Below are experts of layer 11 (counted from 0) of a mixture-of-experts language model. Rows are named router (the router's row for the expert), gate (a neuron's input weights, with its number), up (a neuron's input weights, with its number) and show model dimensions 0-255. Each number is 500 + 50 x the weight over its row's rms, rounded and kept within 0 to 999. Numbers have three digits each.
After each expert's rows: "gets" lists some tokens that make up at least twice as much of what it gets as of all text; "comes after" lists some tokens at least twice as common just before its tokens as in all text. This comes from a sample of Wikipedia text that the model never trained on. Tokens count by the router's weight.

# expert 2
router:490586560489462493462541442547440423454570539515514519507443416518519452564507512493531602539543489417464519472521520463568470594504502514475420492488478446518477483563538593526432552537539516580530582461415597503550406532504425522517576558537588388496459465539470574458508498631546508509560457497606479569466446455543526454454559537436456501515526539527465485518498540518467486527467494519543455503547468519598551474428454461420549443486487545432552523457454557454531526516571422496598430487562401500419584508497419456501482469467520422436478437473453460492558427483416406479486577579509489522569516446638475569458505537513560474462456550546544471418341399499526508453477515477536533527492488572428487436603510494468496487471484503559505391478533466459490480499521514
gate1:502567437456465512536522439541435511395509536518539457402492469472557502428533513411463530474517603476436531498431522455493497537449491503495496615487516546478446485421563494524446490513482561580483421454549548550462560513466467612405464458526494344492567359467453497441505539476562412504428506455568464430389493516512482520560518552485537469497583511442540554516488586456521450387456499499486528631508513527544466493506567511510478532450487370409463552518527487527429510512492465463618495438623547508485513556482423446440501572543471518575525530396441451463578426520397447545551495563539588484545471451497464512531553523549540517547466487551487458492477493496433513453541557442513464491439473483584495427503454494491533452571508513475496549502560420500529548432438440
up1:501452567433440533493522467467551447494529498493449439550517487571471464492637571475515375466529540457428508507513582501582462541470492563394486550449571460521449443572402515509447512542582590492435568543470522454490493519536535518477476497530518595436474543459461492529550474489519524443430594470559524501481445483459515416477483458578428416551553491520462501573504491523524490520410403553469585561544514498454463430481415536507433446487399426429553384508454447478629632464441480584457508448460471507421532465619485438581564496473485475469504518593523479453496545559517469548495458470451500508512501454518505544573482506490542486528546474537459508446515524564479457506543466463624487441413529522550528465458427501524525495521545588602565383551515574489516463538456481
gate2:553479562549588472521519484523403446506511586516468371466465551506384518490482517456559473480532577468440498461560531410463565564494499557430538455558424492482430476603470533511437426495592447501562393520550499462555466464444494580480487530521493435437518472522453456487588518576478536515518480461407442518462440458441513428540402459582539545522393539499468417472559455516406589505428503438536466519492547508538495512467513529537519512526516541557504392431412635552521425507497481480571515479515529495395500448521514509445510482549462497433471568511459480504574510481585539511520543521440495562490433469590572491423530417467533446391455452495470570504485498462458482555569505467485494465582548448416440500599391512454459447492509506458500499429572455418483535567487526
up2:459488552529540544587429499574432393565527470479474471582436518474554483558503422478475523544513404506461532471479467548449523484506486554471502484560493420538517482494518448563449433570509507521484471484390520480376528500481402459545427492415529490511406503528526413550473343519436566623430410496481524490529528416558475520467567522535369517510443597554520539525522460510527540501473536451525452560448552529393516519529515521430436581467539448497494513486512629556564533514522536514501460485481431524426561503519416562501553477598490485372476502568462464428418565445544460569475429500496538414536479589512496486516466522553581506544458545453532473464559473397484472503427468504504496422518544549446458530505482581499616500506545531482432460433434483505480470562500539
gets: " the", " a", " The", " his", " an", "The"
comes after: " of", " in", "'", " the", " to", " for"

# expert 25
router:538461546531528518566576454595529418460507548538490433419537474516439523557453506511469523514456519443425445514488489428566469590456488448456421463537509479448500409484570552501417571582546497495479564488710544446560366487511532514501519504517566393515511434487447585462559606543590438555516465467532504500432410524554497409490543542482579526483497442564470452471526524458461505474473459512591483441488538574623545502509515541479564501503541480397526567535551522473488556500562424455526502422522509491481479515490459452477459466519504559482471476497506484529542503479421448501496587614460507533546505438622512566548486484589444456459464494560473523400431498511480531481542450584394536530496428507556499510435485516486452395484508552544483513444524474460545579519583556
gate2:484357588542537539422495528532504484482495550468527505475530461479414526542415480544441468476418529502502549561550535505517468552608505509503565474545471452476563442567502516427427460488352467532418548454515479524592414502423527551557422543415485499488546463541481455480497459542480550569549527487537443565575451564451499455522489529462539484489528471496451487478557583507525469468508571565495572469484487509498607634495591491422547521425566538530481590517468589487558394552433490525494447536466484580415536503555499499460574535579491513610544600499456450512541402473453556533461457601576494592489526498477454480448488420498515546432482563516557624466496511433523551435519424493499513491464471561497518515440507493430514531522473491601469561546547479518475417400504527
up2:486515468450532493495463426447411495475391483461555473476538535430491513494546522490537492477582480432554507401535482525495476429546426433501477472510395443491463546545520535581495484520441516530533573551475458469484494454570472453519540480546615488411512553505540490518465462433474451514579492497434539500477474435442546575469479479571500510518447528581483494471461575422496454456480525326399371462517439583538544577512494504507458456460454510493528508498557456496479586502554433440566468451532549443521527436514584468423422484540484514494603541483504542526451550457539502521438531429430455575412530504536481519487539440486568487527596471495420559592430553439550420447486537514466530574577637566490583403467390529582525458570489510461525475480403458498493465484524426
gate3:512502570555598519522516441519421500456488511582509447425460511460598443461492497499555568459561453516402430532556504528507518454415484489507510510527505485536559389523488536507392562453485446503487540474447430418435429543574450535477532490546591528493524496496511514500396542542515460589561547487462523504579459544482515479532511489431484548567535449549493479399581526480495427550551533525550479545482505536579421448424472568443542628509455430509424563491540431529531486454458607486466469436477382510494504520475512551505459500527460417447585546481540500619502440452430552527484585476502442462490531577535556513599452462433633473474489519444384470465461511369508476472594452536449397484478467541470501532552549448486480494499461546530472428541414513493509450472526407
up3:441494459581563462483626555428409518428464442481558482592576468443491518490467536501499537547470521468494499553526542598516547504530555458568492524424468466487512449458544469573468446511524461553549558492559551584489454501397480442399550473579535457500506510583494488541506446558488462546462454548480487496652561497491542503495452510495500633480523563513409562461556533514495410501503467491537474530510552459477554473389491505471493536459479527477467616522471434453491525537491426484548348419537439539463425517443491480513508523498508445492498573501457419454507554496568517506457494504531414464466495490542538491545464438472549495453394408592411575458500529548518479512627478480418492618552550533447556481479617502535526467550471435462406492522466450461561481574562412
gets: " of", " with", " as", " is", ",", " for"
comes after: "s", ",", " to", "ed", " it", " which"

# expert 18
router:563512529468483446454432431541529448484519511586429506451526421508436519521535476501549542477488518446562439460491527478527547538521538475474431384483412457475502494538543496495480476539534530448483563476473624454646438543504475519484490539485561298521474408540544530544578513549582438506530490474465544540555461522488506512441543441489479575497480446484462495522524491455439526513420486564605455495571478478570548444505539585550518476468523528457537464453529557511488555471535482511481584427470475501485522530451521449517411523448433535480429482350509438530540582500405523500525483545571488533524480457620566605554493471511568449451490436559490530482371390558462466572465570493406624473438493476446433439500446446568477501513544530463533483512503540474513580575566509
gate2:525496532397420486526538464491452393553492489530523495450497503527574507479553507541458582609514478437505404451534523609582373586507450455515501406510542436466506553560510469507466578554546531472481499567571443634430515519519550595550491537425482498468504522560528504494532481496418494518417449570450507514536560500471519501598550435491520622439443528380595500572500500465472447530468549527623503579556456487536495447504519397598442527417503557461506436482471477470542523407507524524462576509487533536480523582589472402512503498522461475473545539533527596520546514557544548435516489400562439532493479553500458524547525530536477507524527533499537583492532414519503438547529507478512590491520487459420495480506442565522520603589496437487511424488553529501418501570563560
up2:504495474535551505579469527512532499503454513504468498525519520499491529583551393498468532493476476453501569445466529553496594574530478488495484572562423495517583582585548519422543455520543573488537497478524415513510504510578362465492449443428550453395509483442446503467421415516578518527416465475481517482524591589429522498498467562504474516443487538453549446525522464456449501397554545451487528412471565573475533545480544463552476538521511403549573395517487520498557444449593559458489492474550520539455481468425530436512507599482536541373535455438464555507479484366621490594484586463473501497436508543528519527466486472547521502500464560587490496465559470633453533530504410437503522565472452497453525422560455541501527460653598500586510450467491429465479454491519454
gate3:500467474469483496514549491553561550505519483378515495564481483507538531541530446584446581597517564510507551427464514384567538471492461504474528461408545569509522390623518396477512536503459487509539480487549498446510465530544514460581556538520557407460479532532455501483532556570498488475446524549520447528548512504448484534454550422510512514474410391486491410552441532428488470427500435533550505537553526472548484587475541473534593562523499409462528583506470416445565470473411425478411536527545474549559580476474453487418477565580518506493552436425455419516475521521469568549499532525487522497464528526584423508545487401442525557459473532576491550589454453386467490486485546462574443410624575483412542503477453471557477527549516511543538462598609515389498529488462504
up3:581499494488473520484512481529467480582482422425522517522481491501533499505535542562439490522593515555508464396572476479611419373405478467507488483448584602529549473443493426465558506529334494486499470470527420507463472565440579530595509490517483473360536470504544445539503535498597459541578408527532481505531582457537503580471573542494533459366540485521528537476551449488465473444465587546469517481537488435504475574518502474485558598563447543495461468414550512452510528484470543596430459513549480442459481539563487545498547475589388568468459565560480442377614517444458398508478433551480544528518575528505434487478411453526458551460486450545459495547516462426505499526507509492513524417619567565544502514537536473565511501459518456461534513482505453495413496509498492
gets: "-", "ed", " was", " is", " to", " used"
comes after: "\n", " was", " is", " were", " be", " It"

# expert 30
router:437521489455545513430530434512528437446538489513460393493471395497467518556468482467500539505485466433411523478486518410478488519511528430437467403448516406523479451517563558518455620546499546543565546516535527490581522552561431542495575456491604430465527521485473511411533424613465468496431467447550469497440443484559449487455448515409506442423472461507489491551575505482450498544451473505544496411656559466580458392492485486571511517479509505450587504526446530516511566457549376468513431511493479547516535480471486428542498525539460492530467479366482528563586446450454489469482537526572467525561462521581458493510589489493512497509498452473515539468391440479549619662484580543500495464535413549550455458558419436523448508464471502607477503470546541442466486518457505
gate2:511473485555517455472511528512520465407449491503469453546378488535530488568467427520400517471497475580479557486486506602523534483494571491470560447493497385461556482428478454478480472445545486403508487587569565457531439505489498508541551535465537437533501557504567496550497507522480398389518505510527525545500550518472528530467511507334600485523523474494510472497484418451512441584470495490581463502515528468488516449475499557441371520597443401466508528428513555482572507439498527526484446407548472487552506420551534596474614503536566594503491458504434548440482473488485437482492471436515441513515567494546544543502536502595440462522396481493516443359482510501421509553462504585535612532409583468456400541511530473472532483536549625511520589503542464510571488403470429
up2:495415514531530425612575488473484481577446451467551515471480537461536547449541432434542481395466526506509441497520535540472435508559503533519488447515518601452431434579504483530478563529453455415444500491502480484554437509555470514545496483473604582511563518482450535449500540517540494481460506386454577455530447483569397547431476436564446517439475507510512533548458558499447487604509522540568509421435473481505514439496477428493499452448427442552477401532534470403470550405527504403612492577478588567439503576514462527478447552535456471481466460496484488489484523439601492548436509535546453499518567566512557561543465477464542565451542516448437513486461452422480526508538472498501466600609457447464531376517638569409508516541513453536539369509497483461460506470619473
gate3:523427462467519505580476589403411550513583581513459628454524472494461549500538535453466426524574508450506500511533501499556468470493539496472442429536509573410601532575461483495548573495491610561494517521468501472546532528545398492468505481533535454628498552500540529493462430590535535520582467431431512480491525487500548562508440478451608501582513481490502457484464547453482569535497543496518530578492509543498509553382467483513536482440542548515479510417466424499545500536525457540478455553429531518383457457483452580490507532497474509492496417445470486509487492457500565473576524478511580473582432489433629605505599533442372482572541569599473491471550571534488522524484446498548444545404467484584529503390523481493552510447521432437414450597535411526508555529462550
up3:508451501488408611476450496501453419562441516555507516386533550588594443435502466473488533429457451460545499506460588568525448487505528502499537512544455535472432488565539479511544532443498456545507512434450567509503486523490549515394483474431664541441481501501512491563471462462581478446451551473597523504457561505423503545543546526422401483444566611502493520541505543443556490489471355529436443534515530470482571521488415525496531500482559452484474520418508507487464513513559501482477434526523503549478497522513459453454528458580459514494547558410466544551421610523517523455493476515577424489505491496538467563490467460493573504471434461370453443456490517555646484528436421588415582437558468586432531555496489462477474519483461548461429489412492564470556408504596444
gets: "0", "5", "6", "4", "8", "7"
comes after: "0", "9", "1", "8", "2", "7"

# expert 16
router:528525503484542468512555521531407422423496522516443457446475513500448555526502541490541568525500571430486431454555464418451524586490581501463472444509500536509541439482504548522479503538473504473450669506536484488648412526522473513541531575429610423549459427519426559437612469385555483558537472506590476536538426498528489437555451430408478480457506494504454438526483580529437524485472491501494424483503502517505493469444461542450468507535532509459569538484511554539566530514534421513491433442537558520524524517473447547474460516443558449455458427480495487544532421485426427551515603472550523492557504441546415571570372542494519429456510553606499531417442457498484484667478535496441479551521489494451542413560416559544474523438488502502519436438478426535591507452472563
gate0:436531447605490503519538505462485489526579531578462559468477619468445580430492508484483505643439563489513510533430449388476644526569501470478482537475470576538561464490401474528556505549503512491519418509388528421464562527527439583483472504566544412521606537590460461423479562477520508565552448561534405486480502448489546532531464476493517550505453449477505502548529610528432481474464510541486486472528514441581528540520570550481501527491586514488471535580524533440477559577395502580483509538516448489417528511582409524513463474503561540447543513523492463534483552488483555541500535479542411459379491482519484474529483485492526582526398474398597513505501472534556472510458527680516592495533518493651509482553524506565434521534516499512493520462520485414488547506508522
up0:515482496546495602525418536467571562501512456536537486536515565517469450443479489523523462540440514539499573474577516420452502486504472517467491541470463464540508398497602520483512515466536475545385621438461430431572526608605542533550412469584483583409564478543447520506537445451492475514529513468481451436503444517472464450493488551557498474552453489400450412453547460511470476475476505525516535531465627401438436468549514520473494429546588417386461540607526384396458459490503423478482585430496498455515493524525509475499488472482532437446549459501494538542466463476525628475565467514546494473554443540571566497503481512554472438490601487392554513615440372501435474605475473469524471458523518470548535471495513514482481569482524570448524375437506510460523474512456486
gate1:564496497484545476643537496500522518495531514443525452559518458479403511544525490501521455580505645494510519469465429369576505546358513410414471490565472457359506507397498474443492574495492508482359456413538444437409514515501508483489518551484453510525435523479522494467534432585514525501532525585470406487525517524517520497539439511561449446521485544504419382448528440562496491479489560517560447526616560485485532514417454523439506507454473551507509481484503467482490544570538491494488530561526473516494412529587440596576530533441428531517501458498473555517495538454466479493558523507449470518541514490487479590487533551583508476458509477509472476464531558495470538399442546459426503512559453591484448416572567456571448465485492561427631559471506581433488492424583418
up1:568545556488562584572540509479508446463541537547491536477566484536415514556533469482512438474465518506446646467423470589590512539448534423443622461524373462468512539448433450548547524555518406427438494476427587469478449508460502375545464558539522565529538547574447498493529504425420487506582456510485444476534518464493503520457442477574399520519551550500515363473439531439516549582515560530594514462605516482457501582486404497443464523464460546526527457442480555520505551476517526522488458531479539531418429523592515562500564566371466508472544516566511515503451536450506560530557507487522478546439487478369531515618486626514491552491468516482552456523557517524532532486514564501393490521459472572502473496434491503609514552502539477420475534513512498464553431471506494
gets: " |", ".", "|", ").", ";", "=="
comes after: "0", ")", "%", "5", "3", "4"

# expert 19
router:540541534472491522514469466537454452505467528516527516522554478565544460603555477555476515462500599358552509477447539505542508623498537535422531484445448473348493467588488580422453522492469477476478462488602631483633448498573519502440472478528542534451544480489488586501460575588579461573527504483500495595466496457494482506478528526456549524461485451546495507482516488474459527484528485501615391497460579553586551467516489534522547467518516436394520529548525489548598520578525443511505488454483460451519476511419402490398467446446505424477484478458524439631498487555500423545416506526590444490471486472573421523576573540476516489501471529507538521477452500497519461590523546555433534476412486500437497499531388470551353541500564493553504401452570449518507550471500495
gate2:518512502438539461517525443463480480448461592460549452440569451488552495584448496583456429531473569460448570422540576555469480600403451614529485565566498515483391460491523493516458636563516505533407463520418576451441488562597506517546507506493476433507496490497511539500545413612526426470527439431520435569551469536537438602507509492591535502532522561442510584516487487419503583515487465526542514414489580394529475487397524516545495490515629540451504545511504547430499532429501456488489495456427536519520449507460535553389478481484397484544498379445489547548483536493467488500573542556490469418453499510452479604472460548466522572450548414408493472498573499435439512466496464522527432559503527480532464543412568513537530475457508540596489473500452532555469543563467500
up2:604517539537522546502508502484543512445528514532557409491449460495504506451551530522553595546497458504518511516439504526527428521559541556544523519449533522479460480408385468472486497536484470514426556512479411551507578557491451631553480439523458472570475521517500424584493498485520511302516495487442457495488472466460512403479616514491485529497527503439477507424539609548595473451576559565530516482613475432597526552406565514397587479484490480480498502518472407584495399531504499578534505528572548457484517564456565552530442566481526514532495478535503596499481526449498412516579537453563549380484481452488612554431553466442446530582428589462486488576517449457492551511483560498557427509543510388539519527468534465495469519428545515445504567532532512498446575496512502
gate3:549496436456526443487430524491463480517455380506485526523466478436424658535413481498475463618475472473456486548488509501527472515509467516547477470565481548523502514529450498507545598505412508534420477537453436524465487543504471498496393525516537521493489518507433536490592510554432453515460433442488390441503425597402431469398480542488485481541478417468534576490512514501514546526483620515461454512586490438449452451471443538450478437597434475530511492405488448464581451428528482474476460454469543612534499515515559521609467558488526532555591555389489522519489444456475595521465514501436584654524346518534492432555445565519529478562464474467497505575475469534547462442496520476511501428497568531531546554535478437559441488480394526420455515491563512474519446423510495
up3:397594498524531467565498514482558423472550504466472539513514467452514566515359587453521488512514549546610482504500502481469558559511479502469520495407516476506432487455481463434514402458493494481545497517490533453600513378522490559490495497555523477512439543470562429608563466513525561456520504445478561454511437451516494536479517471515389480472486508480422509472579441477444547499491429447575475528488490510509498444564456536485397471335490567514537572559522558504469584464436467501479486476402442530531530471472535535512530620496431494432599557512539518527565489462541448496509540529492443513441522481468551510479482399561580385455383517535506502574605436419440377462541494453487493420469385482562458497484421562413515492540506549503453579400489557524485469527546507
gets: "2", "1", "0", "3", "4", "5"
comes after: " ", "2", " (", "1", "–", "3"

# expert 7
router:450509557471551542491453479508518515493489524514429457488568484574504524453489516464505480553482468499525471492465519519514649493519564476427474450486446489535500463579481568518472549564548429526575590462545563537584488477607461499607554507581422428498550475542541568512509531618463512441482441391545470508391504519464558457436510510517458502471536501420509377550479588497394536450396484453513521422577509492536455455510520586510517537558560445449578546462438504479545533512535457508541578453564374502497602504419442539468493554489533448440447493478439456513520514535446502498521545545593517488489478375580528548551511545548546477533494469492462539427476504436478501609470494568446568562515439506565494509469422602490435529418520573648458498453507479511589531493508548
gate2:421595525549527439551496548522483601476550474483555571544534560506441534414509508481516463539488472507526449505536439480583522510518507469509442538513481421584541419487541498478500480490443533407485511468561550556476556612440478423565486454477511635486480541432583524543488485543498542542509468541625548492411480507492485626617461463464411442526515445461617444469498506558533463463486574505366520521565532604561496486485521570496500470519560538471566541531422547460502439489525537472493481538534442547527587438575548487474555509591560546473484481588405437394484496467491528430479407440516518502438600464501575422468442489463555461534558611443492476519435511461552448552453509465433444481482498490500500451592529499485520513512442507546372515424449520516507467529558450
up2:531461525508512608542469495553503440463390533558482410484509468519600472459505442485550540554520382514519420518558527410440530462509446491516517486533447548510506533441520503457547450451452480491550475523532473519452520487493522464434465562414516357392540494445538546464550453350432585568479545518479536462517450531552474434477506569485472640504471481497514565451457490518531517529541407515520445466541434474388544567449491534472504345554468522523437509551634448508534444556499512405526485456493554419436428560434469499545515490501524446541478558465579484537606514457510471524523555525506510524580585518418402501542526469453527498475384536515492518482474518502495537499593516528469521536483538529408501470617525477547474509513404463450620499510531524437510498465441572
gate3:500519463586495549491470529491540446519566496435467458572517501534485457546385495475494588423452466473639511474473548506527414496512498469449561475495484550570561400521583536540526552604461480427597565558503469417509441517523423473514436488478524416439521467495582564551500539559544593449451539485579387524481440522622412533532522516459509513414527512439532508493551505485588458510442453595498578496525476535527438516456507474492457510502501504440527598510541539486576468487497449504481534520502422480495512492484525496457614438480481483477526545571405574577474459524460485558536452523404568417557536387496492521401486521442498543460539497425658529528526423463447472486483533515500562522508559458429594460527465518444530556441465509472479602470484569575529473555564569
up3:557445586482459504561490435573564469521452513445436425504435469546466525611458544546447554620535468507481500569470507497561521535515541454454515485528485507462555446407496537518504518656505520518517507535479527561572432493557482532487563591492443476505557388580613472534567516523583544537423561461516527603470495491580445552456522397512532602390570517567465450501561657443505538529427470472590550534444472504502467530511475517477471539500433412437512492587532554504472464543485627477523554443491474512542612458534495503387570552496500501418504558528464427575430543510477524439564479539529579434442520515534516522426494569497463469482518480539502421463510525496493408460468571536539522539441548494525532554559503461517545534619502508530528532499489470459535528461542500
gets: "\n", "==", "===", " ==", " ===", " career"
comes after: "\n", "==", ".", "===", " ==", " ="

# expert 22
router:504467518432577526474521443497529425475516443567518503507443482550478536579463536502485582462398491477491435516505511494509501518462698511497445543603393474502523441519546441489457533433521472547550573556564594471544483545587488601544490482642509442472476436594474550480567498549626572526573501444455463489486437528488457484445494472516486525463535519460496537452542564511484519541554491491544472449509475549548533408559403542457444510455476420445553527472497482507485536484498501502497441390538442474479533468432431539411471562371551465563541479426575449526532481491449473534455580547570502528589428444584549487538485515514537454501457498587489486458413425518522478650478467523464469471516481446485529433463451522518429494480530587617516483442513473507493530435503412
gate2:442499485470467472556471473472455491495403418479531564515474402470513573497540425476506535518486478544531514549507473453527494403504469511460480594379424546506584425482463458467569461517553482479590510563488533461592488473500637463502504508479563551476527493474499550542442459562557573530466453540514478540547370542484547443450344488524416509457566450553543522524571517524566509561439449535551441512555472503501509491470440410503577508466430511565405512414533549452497525419502510513448608460483484427544495567439544460433516591505528411497564559488546494545555570443475446513547487512463497426511465494485473483530534465483555426500523441415567504575487419430453462493441526644461393494549631503543497412518524522483510520490483521490517537483525453500528643571474517
up2:539477542484500486548514488487458490500549509481512570470446453484408533587433556488470442416437598494442431531576596530537485488563503552429566451580544530491527509490450548522572497507469522580492486586512536477471448568499554474548569573496562603540521520599494532418428564547399493495436540477578505518546481464394486538498542568551454579464499549485529508536480494471492588475522528520458560588465425512539477469482454519464557554552433430516462461569482482507568482525471539455476570472376486510631486474514546374506489550460510490359495574468502471519495581607463501504601568474456482551478529443539493571563521528510491542437533472483463522481535440529442411427480460441610590588486506467497503522446413518446504508549522475524547488417422519585429546591567480
gate3:431543589523539577476486546542418419533564562490523493518466453555493516468502461490564655491544475437492522535578520450537485568468552500462485541459428529481566466515572473530455454432440560513531487638597555431521490599494552487439533441555521481594416472504477494549546453516481563549573475428565449503555501562460577463442530519603487541527427452495486429448452554448536558522534500540469474560503494452642580453451467536603510468522522593430564525455468344554497541471491465532514467458522476548432560575482445477532538596433534451627530496454507488565489435499491481473482440536450513466560533573531550494441510475509480490559470452479448466499477456458488476485517390498396475561395580576556526535529441455462498504488524547519528521444515421471485537535464477
up3:589547438538495468493526543520612628433434463546505485566479463551560511611455509404472535532403528567558552488496528449582536481509470526516432530480595423480440569473487513523496401446590497455424439427465471539511456487594531448496561485518537492473579501540539524471421518536444469523538584512474501466446534488567452509469505539493477547392538524464470509519534430575454467400453477447533493578540487591554512477553496482472462592507532504484543456449442556514511539466583527492438474409519469519595562533528506491419526470556536475471466515554591547577464490410477480513546538534628387478523500537471475533593534549532537425574537539385436530498501561479490600517528558513546512412475435468555536413426535541438451493511556467509452449540451403572496552519462481
gets: "\n", "e", " =", "i", "u", " well"
comes after: " |", ")", ".", "---|---|---|---|", " information", ";"

# expert 0
router:462536521482428446536523463539447459481524505477540532479524503588371557572437541436509498581565527389561487406520475396550547578454614480449454504538510481442505483531483581467431547522431475452540556434544485555505402536564513565450529552530527453438477477529467545465517461542490533497497515494517488547447458575503549509488465450450403475482536460532478444468533453601453498503536454520498445479545477512610507511441469512538493468654464512378589495426449500464458565591583481420517556451496505503510524460456459438502472522461530480502413470466479449523493528559477519566422550545484507503511386490628517502505602496483529466419486532554470478526412425496539581597605525468500533552483425556479451462462557447547532498408482564542499382389547477491579540472517507
gate2:405460536489554439566517438621389516498663509500470492504472546562557435508519463592537547492527498587497497497494457452508527351479593442456507505623521472547572512564480481588563466490555495494505468432494541471474500431437510568515556586484503468421552500510516420504484551468475462429468416421476574566567495360387515531420442473539470550572512488452443429475441492504524484495471473543415436452508506544493496535623615489446406469457468500443563513477481531559487490417497518496441508521470549482530463471451500406446467509596438489455472468465466482458533559436487460412545532472536524508498511503526571485538570502509518478511488538476548488430512440561565464584474514593469452545534508436440534515569508498492551494448559559494431508401516580512524554465428454
up2:608468436507568482442415463475559474503398466528460477463572513476493491478562529552542391486589488488488515525556568460525612522513557533500497437494490559454530476556483509462564559509441571570559571511485482463574503584590508475505501431449459441567560513439500515500515449387489451522532565469513507498598499434538594495545484585466566459394518503427409528458553538465527418541516466442514523490450520511541547470557439545641594531586430475557489514579502457475424413537445521438477497472494407496576421547545526519530507402450481463521520501494471471516510547504402392406360515493611519526508515436428489497506414519502430488514533388509497532497537562519412550494536530507521474468400497463515624576495562516559510513565498466517524534529495487497496495526529537
gate3:599447485516510502538518479450577488581568457481539501475540487552531482560446503500467518535557540557439536551502599492465437499440492484474517559603565462477447483524525510506429592471477480493478478475453566466535463558482447450504440441493554551525402526571508498484504516534538633503440499545441388482511599380521530468477503439463540492473528518544536416572572623563573519515445540421506519556478525581457491526504455463501485551514565559530532442573580456438489517503389575500513469586556456491537498544470500423549473447495417454558616483517478466569576501515446589491430500512464525480489593438538519537537532514486469518597513527455505518568452498404478530493459606508399450501583490531449475468547548484541514465582625427463457442496405404475408588557493510
up3:487550504521517464475538492549525513492439512547548497375546475418461524511462525484540489393568587501513542501520453497532535474513521383419537533421435550470463457484475436424454540503478516434561468605494425586526513475516466476449528534503514461506439505597607483511458548500380420472566466415493424447547547461498559526481482527532563507505406449438490505569502458488433487537515510540483510441536538526503460478457472421558533541460518454391489470393597511486477378611528516523444455443554453512414529538506550512488499567471480453521531652448418496533505612428432510526491402465485525477451485539511486558486600575504553469485490477408495429521499470484391473462526564519490508534384536525437518487494574479447471414609422535542540426533499473574501407525516484
gets: " and", ",", " he", " which", " He", " that"
comes after: ",", ".", " The", " that", " where", " but"

# expert 31
router:513541502450525472466450473495457504499545514501536484418540418443446523555474534490519564470453453436473478469462487400540605477439531530478490395552463445464540446616500627439493537503502493482444488459578563468481495569549461422561471554510564412437582430544496606503492511565524484539587489460612534594524423462456570467515454472448541523479540511509482496482489542424459564470512494505557404488518456520473460515497472458565494445538516479505548554467487527466617508485608445564513415518549456578546534503428485449462473550541529556433484437465522553466461391533429448487577536521598485534579491465542478537534532545467468392441488536561498467508437542555516500537445432578507573506465533501499518479459401427517379446485452567591534468462620428494404508504468399
gate0:570526531458472544525472429565527461491517534471490453520438549476503514533458538505555456561438524518515525505423482423516521495470496459510465365548577571527422549434515448537513534496485453494502504513543499484503432583588458439429482526448564455533486447558601617508590535565561453494527499586600508501450595477463462450458559468500452460512469444495577411455471556474488484430472539418490533400493510488543476572443505453552621537578496484495505505486582429485528403424419490495571520441547495431444504494608460530450502577576534581446444501487500401452515461464513446525567465473487454446524573420523489505472467583553418479502448458503483529481392465438520539514417555569563446445495452502504480373601394501503492523417463515491517495523382471592524505495462434
up0:485504521440530456485431504347457542516548489451467465567485556507500590447545594525487566550529547464522521529464582543531554508485581570525454492492521473499569507584503468488478546477597498486590535397548600480483589476502536568484488450625537507483529508393452508589481517525485540619448551485474520502573490518480505395482505552545519555532542544492455560435520534524442624511471463612549447459513518518521575476515428633486574534442511572467528523450487515560459567538477474511474522513575483602497510511393428572497487457438505576455521512422507587566536588507486553518474490474490495527519424609501412554551508538548456452541468551540482507466509451501513473604568532542492471529491596512467533504402606469562483449570565533463500458496562458438436480509568557
gate1:395479506494554423486484450542516443456480584468566546499478502497484631542522463502455469463497595475438582498545444521482530546514459532516531510510553518474439526487530527510418529491454501644513503543558528429533422467481557574482544576485490420473467517532566416450513460503561476485504543592519602485463511423472424451483549522490602369438438500534557484528589499501564571420484481516507443437497498533471517559531511477434485550525523505547546434473570501548514470463549532439488471503390512515621485466490479435502433550443583438534533486530379419487499500479471447547496487490396433473414495415550495510588413535478522536525543487493500558512456449570503449434531582533512495494499421418542497430556600474459382530503457517491433411407507468493373490472478603
up1:517480436505502466536535578471479490464494414647561562535493540513535491528555512487472462548503456444525535515603532507502509494464473522457549493401489432469495576408529460572515552500464489488543475559511416496537533557484456458443520441449516646511472556491549470491554443541574523529488512445498469470571581549468469488560514421528572540491460446321505501605516591560504500449526492500517518538474501462621509480506454496491434574545480506477510507512484482511482532528485503457459595591503566540499391502561475479484518508533515418541480495508560516472521490550670522478399452434520459473452532604427492515422558432496456557514483438477608367582504445543448579478502517503479515574443456525487545620512459524441586493516484538621478516554482486543516509622525556
gets: " A", " S", " W", " B", " C", " D"
comes after: " (", "-", " \"", ":", ";", "|"